From a checkpoint of a small mixture-of-experts model trained on Wikipedia: 77.3M parameters, a variant of Muon for the experts.
Below are experts of layer 8 (counted from 0) of a mixture-of-experts language model. Rows are named router (the router's row for the expert), down (a neuron's output weights, with its number) and show model dimensions 96-191. Each number is 500 + 50 x the weight over its row's rms, rounded and kept within 0 to 999. Numbers have three digits each.
After each expert's rows: a language model's description of what the expert responds to. This comes from a sample of Wikipedia text that the model never trained on.

# expert 25
router:491544508463532436551433423478476611558553437483531500497519435484427554448424545516484493588518584533519545494530513553511504520477533531418558539418496543434514539543431472589463462476539436558446409467526509459420506539477495451471464498485556485549546445535453545531539554520501515426
down0:514550515590528540537536488524485453487482430537539510473434439437478469514460525442404551554419375472492466524479566431529445440518507504425557460591511487558491485567515513544457602520501496439541409395470449535500474517501513481503502513548476478479519488527466612463531555516511509586
down1:509533581489497412510566365461542480534495553432481518587479502502496525512392409456503471518537502441474506532553585501555462456524524532516559526435492538426547566493404496501451469495485480604458522496563491498576491470520526367457468526439526527414493542573508481523517521597463421450
down2:548517519507558385435475506448518506479522509507451536525437543492457553468497494515386494490421504522415506490414439509526447550537582525504419576502552440517389574425551506458456568528534493530477528497400533524475510477509512547486455529529553505520447467533526459510550528434562573408
down3:468529525583459505543528455353468473441571556521548486540577526525545491473531512420528501505581413494413595503509427482532482471534517546475525501472463493501527480402444494530555479523402561423485571557535462527475534453412450523518524493559502519551529591559462438408551504566541511476
down4:501539476519463595382515558558541507403460510445414495460506529503559514536596505456440483504388448607509576494514509505557468577496509482434514555463391506477520594586508546449463482590473534462585533436466426491495496473517473415474594561419591552533491486503484488487482423502461507618
down5:434545484484501571527474508561509510439484475579448458456573526511445496453623514522521544437514528500399552451536487411495438463518430592449572455557530467495521498525502399468503516487597586593477442587511546559478468483415517567507412488532436431495461509561435463455531591528472549525
down6:539559484516522559516542344482529554484475524459522462527480491475416493626519487429543584502429535528535490409477493459418560476427444526497436551482456476522515535560432513476534552556441454477491426468493507465530544500458505569561543640504474444501579583639485569418413466544515448411
down7:443532547467420485543437453606503502491420444464470442494478482513494503554474528427379503492541501505417489450549582526493539517460562472496533565550478538515449504477456505440530499458487517524532487502460531451530522480572563520506459481418463462530406484604538542558493555485506555522
down8:472509536507512653488455423551517584446501551537455489570573516448510493520504503547414552505500489517573588529441553514559480451483448470493524435498497495458470556522574440518525500448469485454484502503519477584590466581398498448463495500541554489564483479521473546475481482443527512487
down9:435517502564555523534520456603589563491510632533538537461550543554461500444556500379589491530411478469533487543397432525468527625554548544503444547525493475546511536528466513468543495492495478513546528480538508341468506450419533473489386491551390476530459467534522651489528547531493460427
Table cell pipes

# expert 2
router:523522463465567433586430501540462517546493538504508542501522525537531490505537560581502479438471502421516484582498481550534528569456515550472542525536473470455473508490393428477479467477515399471427503525493460478409467474495472456444466508545509606497553507519582504434536473512490463438
down0:460463512484510524504584456456486551519571509491496531531471433501467466552539459501487525444476475490466398497447519444465524549513499450475520579469487519414475459459557480518545453539485526449546455492480429506446473448479559596526408431540543497450495533437550471490513511520569507475
down1:496483437462487478426515458555518542556601531447507493487514518544565458414465535366521467571490516531450548551465510552500473509517540556502523563431489526357511527520497526475419454401431431443493501511515433501429505419481512415580541545524548553515509504498486409495489479549536393490
down2:516538459557420565557544509530537489477565471483552436417573545451574541450483482570446506518460529505489520406564473450451497512568441454562551517559504536487542542419451530501458541509500485573487589531517461410547533578545443482428489552395478517435513499502395436517451477515437506570
down3:469534522445497504539575436521519484568508580479435521451516481472512505456402493526473545585455441457542452602509477544510480552567475440431534467486475427451496507555596447549491537449522437495590601507501540431480487541467584579538520527513582420509491466441588422475509420470507500444
down4:505402527530506538499452533504471485533514495428458500492481622441493572493445463464544477415443508500605458414564332428554480512466539522414519516430534477513495541422572549561488554477391504506399559529568474480526557464458545506522548566409509554520602569514522528473468457487485539501
down5:560495430566503520589455523531493502435502445530504537446524477402562492500546470524491499503428439564547486474524531524477529518550569599479572530460618444530484506589544568417512477488486547491430549607437443506366446525492527452492453614426528485488483578521521506466388492610527576527
down6:564484534551517536520532528412536507519498466541502471397570511540507563479529566582524520468451481437561503438531465507487363559462649620535451486511503561676532468541571522490562492620552420467505529564470621543520477428499626463539524448589454505495522493508466621513427553375497536494
down7:484541488469566491527430460480510512454541579524443462613472491415521475512533498469572488530537521475581510573486546573439469416415530538588409428507450495432431441463411487481433570501462485580512479479422450559564500453458520492490441485557518535626393571485499428435499492509506586539
down8:548495480416530569460431552611517439567404471542449568506545426487461525497539476549576473586494537509467417542557407383459494423553438584493427542481567505446467560577537432433531499538457389519495535476441513515439594543485506552504468464571555564486494540476519438514469546460548595485
down9:474507520584553415479431455512476433486567549490507509461395537476537477443446498491560559469538475586550540525448507458591478521493542487524406526605474520556441446553442452451461512492410545464438495393421519494539511455465482494544470579480542477587481484334492473580589576474580477544
Table row breaks

# expert 9
router:482534464438596406534447521534448501596537612429524491564557496515513510484539547572457483433477563502473486435515555494549531481451562575474501454504510524440500522571489458504521431515488426551507528505554510519456460451490468514492516568417467518509523499577553484464524567504613550394
down0:509506499580517560446437582465475531410601502533470507444460553573574516458502539495534550487571449506533521573534475416431432469431490453555644475568411525469541531514520518475391524476538448539494429458456445595473464489483507591496390439475511593370537517501501540537533456446495483467
down1:453541463530511582388534464579570488479597514496442459452500524502499480541482429433602475528539500572572436457365441442546480503506482559587451442432491505538527533537511406450495491480491431614552440512550530478545482580558472432585483545519490488470507461516502494496460586543570423462
down2:453450462485459489466494491510443582516562553472447475528531617455501549563483489462538576426490450452460554602406506498475565479478565498524491551531562523446392536519514460457585475558561430576520485472529487514513521454493465408498557495603526497605370538526493611458504519528534494500
down3:488483516508424514460525589613462544501516551473499532389499502569596541501529558518521535583572466583498425535526488503540364475521490446407517489517548537503445505511609491447495426517569421440520591368470541506460469544477536538457493559519555410487497548464461486464511447536531515564
down4:445500490505558474485404527652538504668466460581482564447477418474536465436450464525388447536508485451485508444546497479530461493619510427470527423513510440423566443501624524481426500518470442521505442491502429501386588476527587424456449457498468500456478527407490534517519611491524488456
down5:579509547545411461496512472480585468532522448519633523432512439501495515499464524427547399575464425439506422450428516558466526574496449498521519503452510578455412552553501472546516592522514383480583485591531507624573514561513571625580559372515444543462596545408516594398478571461511466549
down6:574491560470511536458581425510476493472518561502459502501453550534514644536563503488455479463350454568501532469490525470518446452501479488497547536487534446492498523540485431605579453472520491569513537489520523470463523462436548525402549539500457540583551426459432448512605499510498500495
down7:581490471539481439554493462435498477499498478522452543449482527536439432484483589563460550475500454505492465509485487422506516468476594431533498524441532436560511446446493422430480532622478542451564585514428547506561519540497436582410634451572464457525507537497524461520452522440532643445
down8:473485503519522546547469524500503547454471486446563574464479465475525511349535504536592517538409527534458494472510474505382457534560500489528506457501437593536572537548480536534527557479524513487387570529505488531547578470582504615537537465508440472360390467448525451604613548404582519614
down9:506557396483499495504512636375514509475414502502445522421524467508428488472510455463392467460446426416568501532487480426513449498556512502520480526460467487500575545512558517482483508605492470469515514543451468554535492422556611505570480427469474570542533476545427496487466521491508455487
Capital letters and abbreviations

# expert 59
router:467579430400557479518522461509430636554551565465529580528546419553416455447517547550428480459521585441475422497600478508503485519495485534441469508507530498528563496525479472551511518432506447519532476454444513525462510518477393503523525519481481544515541440496393486441525494392405556460
down0:478512538590423494555495485575446492473514551562496494442474540465434481392497507554572431469604454523552463531529539514502340524383502444490517491546505458494509533543517476463537537534449451482592461498476495508455466497442464497583490437451456457401458534481505524420467485553550499510
down1:602541625436465476464563446419588483535523472499482461549425376515514485514515482531486428476555480541553483464469450555519478561499435421569564439538470472524399472504517489557518546527638425438595462509510500581467454569552460554446471439420433438496381502473456556572424531473490531470
down2:541453520480553460508449479559508433569545431430472513490508582514504452608626553476493423463444449495587538439445457426429542542428463538432615497540554452483514600612589444478545476566511468484534525446495484477560523509437562438472581399551526517436456488523407550519554558521431470519
down3:456481474511653359557514482516501540431503550516490360530603537461510531502518454382471477469503451486483555543497583578523554527492458540524480389489451530508515528427448490486570491453472466426510556607449484473556654491513517553520413513558564510523493474508493486473503456511417483507
down4:521488432552464466561435367578448523557530487581521391485508520506439449525509459473521534484621571487439443583503510536460500561442573446471527492411544538487509486543493515468413538484397560514467524511517475500455448409477497464446572453456464477576448419467414518609495590508450508475
down5:516517441548447450514548503519534444410402478511429567535421526542496482558450524464549528531429528582415556397500510505463552586469454387531526478469559437451472566441490436546528519507451465552513469461547469550420488507517543524423543483450397539456442522498517484593486484518491418461
down6:580393545484565556570550427493519469472481526474496519489605490482523410474472456426580460387491515501574448494542428457505475490586483466483501500409477556497492506527544535554461456491509512548461605516596476471500534461456504471558539564501523501499577483463464524499490508415516497421
down7:440478527578431484577614506430545480468487506481524472508458551528582538487438427539371487520486574523564497460451479569425535457502527533558452498529545398389439624478557486477537580586493503522468518502523588481512442544472494502467413593619578552598508521528486482561438523479519549399
down8:532507523447405521576408516391487457516525540419552542346510467406509507453591480463467462524469496490485479547447478556443509525432531498492365485499537423493411526563527527505499519588392499560463526568431481455514456488481523523465516559603546497397522537453469508456524519469572607477
down9:477439478472496491471552551467522498438408498548579576493387467505490567468542550584483324541564534445523520535512482464450486447423501376555448484462506488484480469519522508517438507537501459473450535530463479443439478586494505626394584450436551503481511506565492544498473508581498491577
Tables and infobox lines

# expert 63
router:564512484404535447497391558538510535489581487510510488577501542485514505488446584536500476453499548504506473490576565483484527481378550494433601479517415557506541602539448510514385427499605487506479492461475492507415420436539559501513540532471586459428518472572494495483511532531479521399
down0:483507463505579432554437430400577435541470508515521506523582535374500426514443503472457465515500484526497444480457529543479523544486528537516483507550518500455526547533531484510503533387385564475527491557651448495430450450510539455506384540565478519547445536579555548453512507507564484447
down1:443447495515555607492413467517426526502487564468538597527566495514476344456505483511484528551489429510518441480512522441419562552502493521465462393496482571408572510529574427438538546531517467454477563578434423418585507504550518523534533481467463515521528514475438510553590618483547439406
down2:444520480485451484323517510583464512580467562550505538584465513586496547484567518402523446444503590581653500437492508566426514592484487505492443527566584494440447566519559560421415560557446485524590471494579484531574392528500440476547540518514464477393435455657534516529515560441530442436
down3:548496551534534453460519569534512423488470446490472503512545452515577509493571516521582536532474473539507482548497490506488465488507525546523509517420447529526513589487479498432496506404548462533431449441480591449439522525590655496458514469473471497524543582497523455465559450641603432375
down4:473480488490573449500551412443467449482510464475547530502474488490457503419552399558445467538542512492471389553545465454503519504448455413433610491505481543557500526403573554451437447574504545454514523481506571528542493522523474512490507476480543452482426523452508473500424507421544500437
down5:418476538443511537562517384499522484417513564528455521513495504437485473459519471533444466519513535487465519526404414517421560544502507464602534427491496474646540573449566483559559547520433519534448548514464500507479457495538423505466461403430527562409456486377486523485487586451500494490
down6:489459478382484440454513563505592481602472547465500434454538619487447488438543493422481474528478467466465491537494534503525516466507423487460472419474442505571470436535573523470495569460535422518447528530518505515496505487442519453496445433505432427515522559464461424500539559568560522482
down7:474465487486452470536546517512489639568461527390598566489465413495514537588513549498522566602504516419475554555500496446408523437603532516574511474521533552538531558451446454502515587568460485427488478518439464480430520563543601557577463553468512529449481477522441488472397465566472459567
down8:517484532500476545440430544537527547494565518558474540526464489513514484574441545540490452465526418525514475490494418514528490511461555533520473459408615478473540451550550495429417510595551464578542488501467499599471475483493396509503554376368521482477421494403490447540508477451580475517
down9:421494583427464462395437499565536544464419507498500482480455532510519462421528551438522571552530500540538439375555618449536560566493372504534473488562548460507499517507542476511468590536471586490600452426470534464515533492473483555523483490601509465602536444449467574506595556584371564461
Paragraph breaks and acronyms

# expert 10
router:400498450445592450507501569469481610502507511453574594533531455497466402436507470583444542449464518537540523583514485559476522501479549520460514516540474593417477554508469471528383454619543489564499545457515479535424530459414483501403494536454519442492477395613484491487474478538433552467
down0:412549573428490503608540460508417474525625457603438563534519510503537455452546556552561518540508566447509454526413527425517519451532533497507546502498543538462564471517432476516513490634554478551480476544452486488553467538486547452445550465581373531473526510497519508511490515484539471515
down1:433586506579478529514503528512498433422449491515435549469483507583591500618518519534552499577512495506468579451537423464509432512590458523409528513565587450522485536494463509557388544526537433551430549574582505462489460407468461465493390567530525507528478485597479507530502470572522413468
down2:533476400540365585511472460515513463530425427541498454481436442467409511435445484475482422516517487431458527400427494503470564475510528583529476543399544379516492437470559438583577572535534422503496535514546571497491611569506509516474417518598537561437535480500471488531543479440539474577
down3:461426441466491555586424551449590514502539474496509466538568551457472496535546469470495443452520570540454629441545532553518449515525591563471463529487479487560495550428498466452502544483470494367573538449455511508661544512458435512507516563591480523514404483555560538489365442456439509546
down4:520496477478564606549465485557529521462571492527571520516472497438424554549538562455479500511491468444499495393592497590522444523430549498489505585577448598530473490497593552553543528482549507452535394490465497502485472529589450569505535557500463430523432460428471594468480529422527470495
down5:481515501513500485463549533494531507493477545413473494576515522431541387563485476516587507573496553515573531539477520533526533623536487417522465542573475518496519506451455524462539494561497598588589451531500437563492451503498551541474487537382521610452533492579422434506540551517386512486
down6:577540553523435433483490482590510465508503440555504512548512553460411567407446531537456426576483643446594510438432387563489587573532514550441556466545523522530438462485599492477500532484489520443451461470569387501550507502443497502612506531630451513439511579442553442512468458497528496506
down7:488493428519478573370517555448318521517448514462410515494433559512471459552520517499440498434520484509498514588520461438517489589559443522559533466484496467552457467476475575365408533453508479516531466432549408480388492532534529510511567575492572508449499532635471542530483422524454572493
down8:585575506477530560459573524481482554494479500504570460520444499546422509519453531515511513476485418562529527501482378487522479479617548492420532448478457523565580525459604553452519486602497515459418435515404555567422534469504556573529443487532549467415425498462472519551490565499586445508
down9:401450497509545650513473491465465479431505477580512504570453492393591461558506499564461528492488503486461459558494351515529527522426519538588487547430544483455572506586494504470462485494556406484440562535450516413456470542429497599512610501476542497486496586423424510528489430439598510530
Sentence-final and heading punctuation

# expert 27
router:531513435514592379524483464536476532520543536492559570546494477505440514524538517513457553499518558490464524495504443496515459465427550554480466466524565542515501546587506493453483468510503458537485497436456529454498542501490389455467446595534581472544563505517526453457440506475480535444
down0:505454549513543474382445520547490567506469627538477534411468477521559480439520526578479541564460545523552475523593454527445527511480478485489511540449474526542453578513401519495504476657471502491504520511425480481459559480582587511437479496536492483495573447543573547455478509458552517443
down1:518478495462509546438562614517561445534582492579466532441482564520455412413586535451568503485501533467520544470581548516515591448522491522528545469507532605486442446537485427642534449481477516482438476497559522482528551546441413576547486453543435466372406513459578590508507540596547515491
down2:463480508484468528421506594531471525480510590443500600447615401529550437460545500519499529545453456356555622531402476469457461498524553545382543433564508423493524477585543535576480498438483535460559572521521473522510458515434538511581543484579472570476573519476487569451471501446476488577
down3:436491481486541548502502435445508546380467578478548467554469607553527438612513394467404497378666479559487487478525452510465502429460551547573537511505496527449514501512415456424483438529598433486464524497524669432497447490494456559453535535490489526423435416540535458482490464603507457478
down4:519456569505509575498510436552564604426435386527515430450492513492514557468510423437561568474509498455532505516553524480512475546509556530486549484493635380379487487554495545492534496484509531531515559499525421534496478478480469480516524427567457618613418500357508469391430551532523509473
down5:603528453483587439445566357519539522510598508413523462534587525534534517524507533582583457524468485594490405547422529558458487422421516592511494517471460501571514552499487543315495474471506473542551533507489498589578466501488456520439505560469522479511532454448467466471462527481535461550
down6:522490475530433461516592729491570493522479553432498534511523571436569470446460521481440455515476502432539518483559534515485550535533520501517532489414449574477510509438573448634467526467483499485446499498468566476492503554515520519508511519448496574434514462478417489502574546468486429420
down7:566550514416537466537409392478455463459606405467446571485477495488517441495470526395498451492471512458591464478510601553505485508432546527446492544485489494491567508501523480378511478446482543560500535456563468548525449515476527499585615503483517518564575432544466512547470468518515484439
down8:513557455489476519436486471423550514629459468421460482472378473502475531544485561560424486442476524442476561479520515524415542520558476551509429574484603532517524582516514474510520515505514614514491499481514511523570431453506510520494540455481509553476434552557516472475549524453520393434
down9:474416504525503427545516511661537530468510512418434489521599475487465482369434502469494484454398448510438498490447532483436487635505419507582534524436521534526454525499547558427475581618478544454437460488445525486514476513657440529457584532474488500504531399603535528466494438591432467482
First names and name pieces

# expert 7
router:561632535430522470551478538424435542478508610420562502513462450584527484464522568510447464430538553486462490560536526581509515457484525500480566482480596524496498557463470471523461464486562461506470438538524520551433497518570393416525502537471534509435564420533539583469513536546493535474
down0:468555519529458537510558477506538551396484546390451560498543547554510520490548528495472480504469517542482468565458536507568446444539442544532509505506449505602496385441477450499480613516494441490519530507450538527475500526432531522514527542508427420500435468542461548511460496512461509571
down1:451441440559529517578555467553519550513529611599452501444510458444510617465465416536466453511520388466541465454446556628415458482621518486516514487544444481558510559491444446495502481505563414464487499425501461494538479493525512546499581427431470495562473543524474450570535442538522446439
down2:529582491453528457492482522498478442497430551523457573568473608478620386549557486480577510520529382569505492521539560466509442562523447483488576515630466545531477479522523501507549438468561523429554564448422513550474532487466515438478526523528464543558530513532448493467511536570616498563
down3:512426475566462481562530510459509431593453414562519522489569464451480553491481424375544577563418419440532580419566478432564557543508486399518508555525502431389477504511555420497499336546548487507509600476483557465503478593515502444629516579562524542501466616571534496569565502500577590418
down4:541465473518491426488495524543591479510461493512550479531545536464499526458484489517476505483515471517423479467500495526472465542481613483530510427354540588431516434455448423590579563436460508503451464538541459500455492450505493498513518536482511465543524491536520405462531452643469459520
down5:473504545446472567459476455463539485510551475473480486491553564461446386513421479519540443465505415512528460534491523479461430515451511459517546477408550541404476521498456509501385542457429470480628400564440514532560531564505459497518543527471461549519496499518421518507521529560541507433
down6:446478406567542605508501497476499443396440522562574546367568516501504482448495427577492578511546575507518557334508460523494508539430487488523556456539396467464516571494549564504446470544546489539515481556543528438505450596504580561506470527508485476417536537505484530505552469411520513557
down7:544496536473543523504458486409469453493510503456537422554523532463479419512505540515554484476435455545482521415540484531426537511426516405545500538572540415556572502390587580455527535526501558540488520500504521560491448458525444474442601523407440491548520595492494409469375491468403450505
down8:553433541426462536513500494576502553482496505538496555579532541510476496563453548447488443517463627462557473455412458501497481420485456513439456422532450497548452542526440454558539497537508604411443453548522488502406496404534476493378528496393528527392526508514506503544527575538518561509
down9:522505477474447560484539482502481537482480437520532516590511551533494498475530576462451552455463605514493531513510555410626515525544554520467454594527509460458494520497433535548551526481483465518570454558512482512498490421540547469421621457547530507536472455434505469477533497448463502563
Separators in data text

# expert 33
router:434532505444575417520482554536472593560549496534484517610496461465449424456566578522491508428488547492474509424444626500530578470433458552397513505539584505527483465546571477544507496503447450463524474527454444509435424471496347546492436544529516475416525455508531528444526490483519548464
down0:454483520449423565435515489490485502518504513526546528418493476555531482482514505559467509553489569516515451432423381493482467526481548495466459517426486456486557488500579478552472485465577489566409459559554534490468416538494453564501504543555538560515465570514539507463506463446525493549
down1:578562536536482565447556458488580467456522448538517464456624526462582510516549462498463662496519525468412499512392488600557550492556468448473536478423485479500541486561521519410478507506464452558515528488458480440482419514481581466523511527511465448472435504603461404431503489637483514519
down2:537518504459510492538509545495532507475458567446475482527482506525460481440589455521369506525430482468593453446466500468556546469510626505515409474574537553506440546469495523520431538500499462444468522487502516504438508492496544388438501419548505518410503561476429427553484479507423525551
down3:479539408507484535460569439606496561469510594506567519547522471520506556496473451558460457509539531504498512515502452523471475444581495524470417541470505557455486629514549542494375529440521435496430545471509526436521442615528589596566521486467547621514427468453558512462499565499456480488
down4:561412475445420422493498491533484468501511397522566497497533477533483376497441535483441475524461464467431524426432454393488549581568470457471608450505539546557580489434557454444433467453496520413473491438558547468444356448440509581606546534540527582515602505451522472548484506509489466498
down5:467450572513394488547523510559449520540453518568418545511527519552480415566546508459542603546492492476477466467517499455445441455467461555463563449523574507534504512546483483540473492555484500523474497433456422415546501463452417497557549508449444486490580498476544493468492577361465505504
down6:600471523418528485544567409477496466521532573551529480475536456502465577554538557518542493613475362527546518532456497435527530482609456498540424535583432504461529545474495489496503559450440503454472509501474479406479405482475499464529449529619437522474495572532482533508463509396498490442
down7:559437518513504410521487469481439494428484525573526567524497621436571551504514552503486494417461578540471490491535554430549535463540463547414490429538489547545510418458534565446543523463450507433566459479469476432405595526392509540521517459466396542447524635540492530495468582529515491502
down8:567483533502476496499480487466526505544568588469522509446474537409486493532438577505518464511427410554453511508534502691443484500463443466445483399469527541528476484532553479451517437475493478485522470516453423534487606473480613454522488485424496489474505510460440491575531529519547420497
down9:483494470512453508551566510452467570529523443454486512533422515439448469529516418510493377436428448507459540354489439361501501457571550555489571564479499475581388505457537575500601410453576591432507426532550410477462514523511440498484470508504488510446532518552547567482477589513551557489
Infobox field labels

# expert 28
router:581504444494549478578494445526453495581578543456590508566496425447478495445467606460405534497468522499433500479482546479434479521487553568436514464460579572524510551492478480628445512588588433474472546448437548538509544502548489535393495454553498538500528438532456598609494510479555568422
down0:473397468465418420635528480399445486632556549487468627528466511525467494466348450535530506519471585450487501551462580428565512475428555437546501569576461479456513436499508483592508585510479545470482549467455466609492486529504398485463588443467451575454449546489518485449534448525430500542
down1:535462537407492360540541497405450524524426497572469530456503543591478423467534551582555499502514517443518557484403507544556440648517485461574484507469464536501551498494537542533438473392448535462503577516488570531515522557465468479473477520457441392503567575631441529484546398470434467524
down2:391435513434478421514561508527406499521468465633545470493553474451508449474502516443491592509534537415477414427482587436484532511533587542498424531472553540505478438437491475428472472463536503461516508475568510475480521443505477616443495472431507418531518579463482542612466514514462505488
down3:491588493559539431584527468592480421533496569444400632526533494441432513536499513443441547465537599499514518452497539454517593467489516564520497536456435573505510452503516507484500418455506493407544492474541394481521481560453528455494477501545540484469559437475538444547493603483553449475
down4:556589518470492534525461552536512441518574483537452501453526595508542459522521539464465488547445436455483492553572420562501496514445572462429491484548594503458478470479548482496448506512526502516467479484468447449416489553450424544524439450525562512550433590533523495556520431480502561472
down5:519509495475539535564487415536428514554499463552533483446362529555530585519475547544550524484537484515509476485402567508507470470500479501497526477458575562589460531482534544449596539510548482514483499517475547460415444524504474483472555506510461416550495498530514534551612497411648467434
down6:476509546435551377531562521457503596487529493368535472567411451413485551491559481477616518541485476581572512461491500486489599516404543537475461454505486485560423618525478542450532572418497479462491500510454501508493504329502519497551444510423468462572502561401506440547415589464419426521
down7:511539419484449597433570402462469512490554498357549456484580561500556533393504554403550502541481454522531515523437519519485542534491473593486432474487533486448474490521564486506604541472425553484459496457419510491503547534516454489497470584481500561431445616540441555394433511579493478473
down8:453583500532466494404485502468439474466499486585552530620537438596442512540472584498479508503539456484539456476561446489518516487485488491433468503542523468485480548545450469416444568464575517481487454520505561499456622497465484463592537461581467478487512466500451512462547512484411445544
down9:531512583546529546473485532494465477461533487585588541509575542571529463492416519510470412467571450518436488489522513513550498390487439415515616538524540443556477526497416476578493484550499455497463481560451569516521487554474493503455482467626437498395465489544478526411478411521456556456
Noun-phrase modifiers

# expert 38
router:467605469455577448550443567510492537523484577431464537561533507469409472465477470545489527477458499523537487566497537531536569478439541490442472534514570493507483487545439491597506430512524456500494468497549505537439470442513495483445496537415448509496577455466473508541563463516549516410
down0:586432507516521405501565450549464476504461440501449528454501465458436557516460455439492465439491460499517446519523545558382470449503490462527531569476458469557463410493453555454473578561501376438515415417474530472454488504464449476423562423465510505464421468509478472463550514444507491431
down1:485466481588520387479438547535510564449574502488487398448514542543488540520517411470603508499358496524448536410585474449467437560444502556405505522554455490518477426484418457539428521536506461542404412522518517504532560535481433444498561565465499538419504497554438514632515554572532497429
down2:528527491504494521421486507474505512470424526488390495583479500505518539535509573548481384504503508452515523552520473497471495554501475469527548502547571506425546370431518554420503439400497564509486630456542486514443479491551452467529571481565533500522556466327500489566463530451411520442
down3:409451539493476477523557462496439506538595493447505422509500550596609468488555512532535500417449477477502435452481511521402439488549476501445483529540503526624451495566607596417509523508589476538470575454448435506541550457498531530458548478465479462493487576541515514472512563497604465490
down4:502573457505579491463507403476463526545486535526502491484414516498476589515536527507435578459448499479517461461521481478449534534516470518474441576562425561520373485530509582497482511426531529538420492494494491514528494444562583556527396533514486411521492534515520535457436497522458545534
down5:540554510546493513502533523515432609514509520498493529475500493461514576447471487510479445449561449457501433417438564454359509442413517542533491558501540490493384507507502518459502523461483487485435588478489536603499547570526422536499490548492529551580512507467524494511451503530448493583
down6:507495561445582524437484459420526459593505518494550616420562466477520593506412514500458517483450510446531527379526478536528496505470497446438542508477505464562449488552496532493445480542456565465444486527519542531488527535431550505570496450555474603402511623540532553419455528519501425495
down7:513543514517501481562621494482488532497549491470506527493468493536561514510526456522573486504528453457523403523582493474495469498423533460523486555466501590451408513500524496472530545514569639460504554529542502438537576553486456477414470482449442443503555429386509543494401424460487555557
down8:546496409491481517505509516551415495488535558471495521430473445423478554548489478497545561464519417541613571555487588479522538508576534455519546504507540461506551485524489462521523495481471496436435472369556456443425511492560582563580432495531382468576500532533416579492508544520425521456
down9:464446529483484553524524463491512538557570561558495536522486449463514489454503438518569493584480551409488480525519532521498593468489553586437550531474535581544438547484539600512563532562544544402487513489467492574485495502510510509601524508466458492486435489518492430541385510435459440416
Name and acronym endings

# expert 37
router:484517387507526422567360514517440507488490447523551546582525511514487511527514534535500554510532542492531561452457537524458490493421519548503461561512529480503528510466441505437522465494525450519486502459509519466551466520523458419521421569435556504516591454520501540463472433433417541429
down0:484504517508580407536535356431499504510483448470498465508494490536537506547530531610543501486558515463417544535513461473495386495482588550512630500461527593472508442496471482415497492495414564397505399558518482493360523487419431454399472475411496553489545462527611479539462486473480520538
down1:459572509568424557524452531512489586527551549486525506518500420550536478453487479504576532556452604498513531545488436543531474481540488557462496502525523466397494528504541466480501513432502510547525428513549446483488537531483439537523523473462510471478461509492601423547401457569551524585
down2:511531502600559497476571390472460531502553466460483491531563469413453474579602542484604446484546547458510445440440396519499512477547579586489507509519473497439515415540549564463453422467450516499502492406519555447503526562563432541534444520507435458488488484563534540507526552572513557522
down3:548505548532570463479483426623526477506408516529572531444470499491431554509516523497450559457480524585500593556578471555484450490511482518545545486447485563500477568624501466574528425506432603541347501415493533520418497502475550544477559577461591441603454533497422541493513507473533501569
down4:459521541480463526439505475461557407486458556577499474433533507595521480506529434554506579531549538550581424430566571473510508505487485549546501469474580484437422491378503437530624487545470493509501524526489555421391536473509453566528464440542483547508440504502488470503456537535378504548
down5:539482464424561416553502439517477446529513548436561433537464464468412512502582530554403508497557449467499509442578518550490451565534527473479568504475489527552460455449542566361472545505491444458497474551445482455488452493543465550459497517550504446548364546459550491512498598509574448593
down6:484380505388431606564506566538463362588536502494552459514471509479459556528484502526446412500518554580440595462559598537528568409550508447577455514502424476517581480488439476479540516468511472483484538533541526559452559477498564622497581515398482544512552534481535484473376491506535570541
down7:537445458525497597499463466515610456491462442495433443490441443584512489550468554546439607486512372561548583573479462503494459526579451521556498455537497513562493496577536540381533481470426549481510585524464497459499438536533479539561525514571452529538501477445473434461508445463429462458
down8:417548512518456463560476504471528401501465576442473479456438449491530497481511453402544528489569539501585526512468523452438443503494511448530484529530586488579591441442471502493543488490492433460675462514495433593515444524431492474528469506458544481490494509399560559496497525566474467560
down9:496517614494506539468614476522574521486508498471529538579506495516577475531469525400527488424441489432509468471514346608528497485554410496484543592458494525462454501482434496466405518531511570574524354473432529526486473484573525490442433443524504525525424488475509579450524535394412500553
Coordinate decimals, first names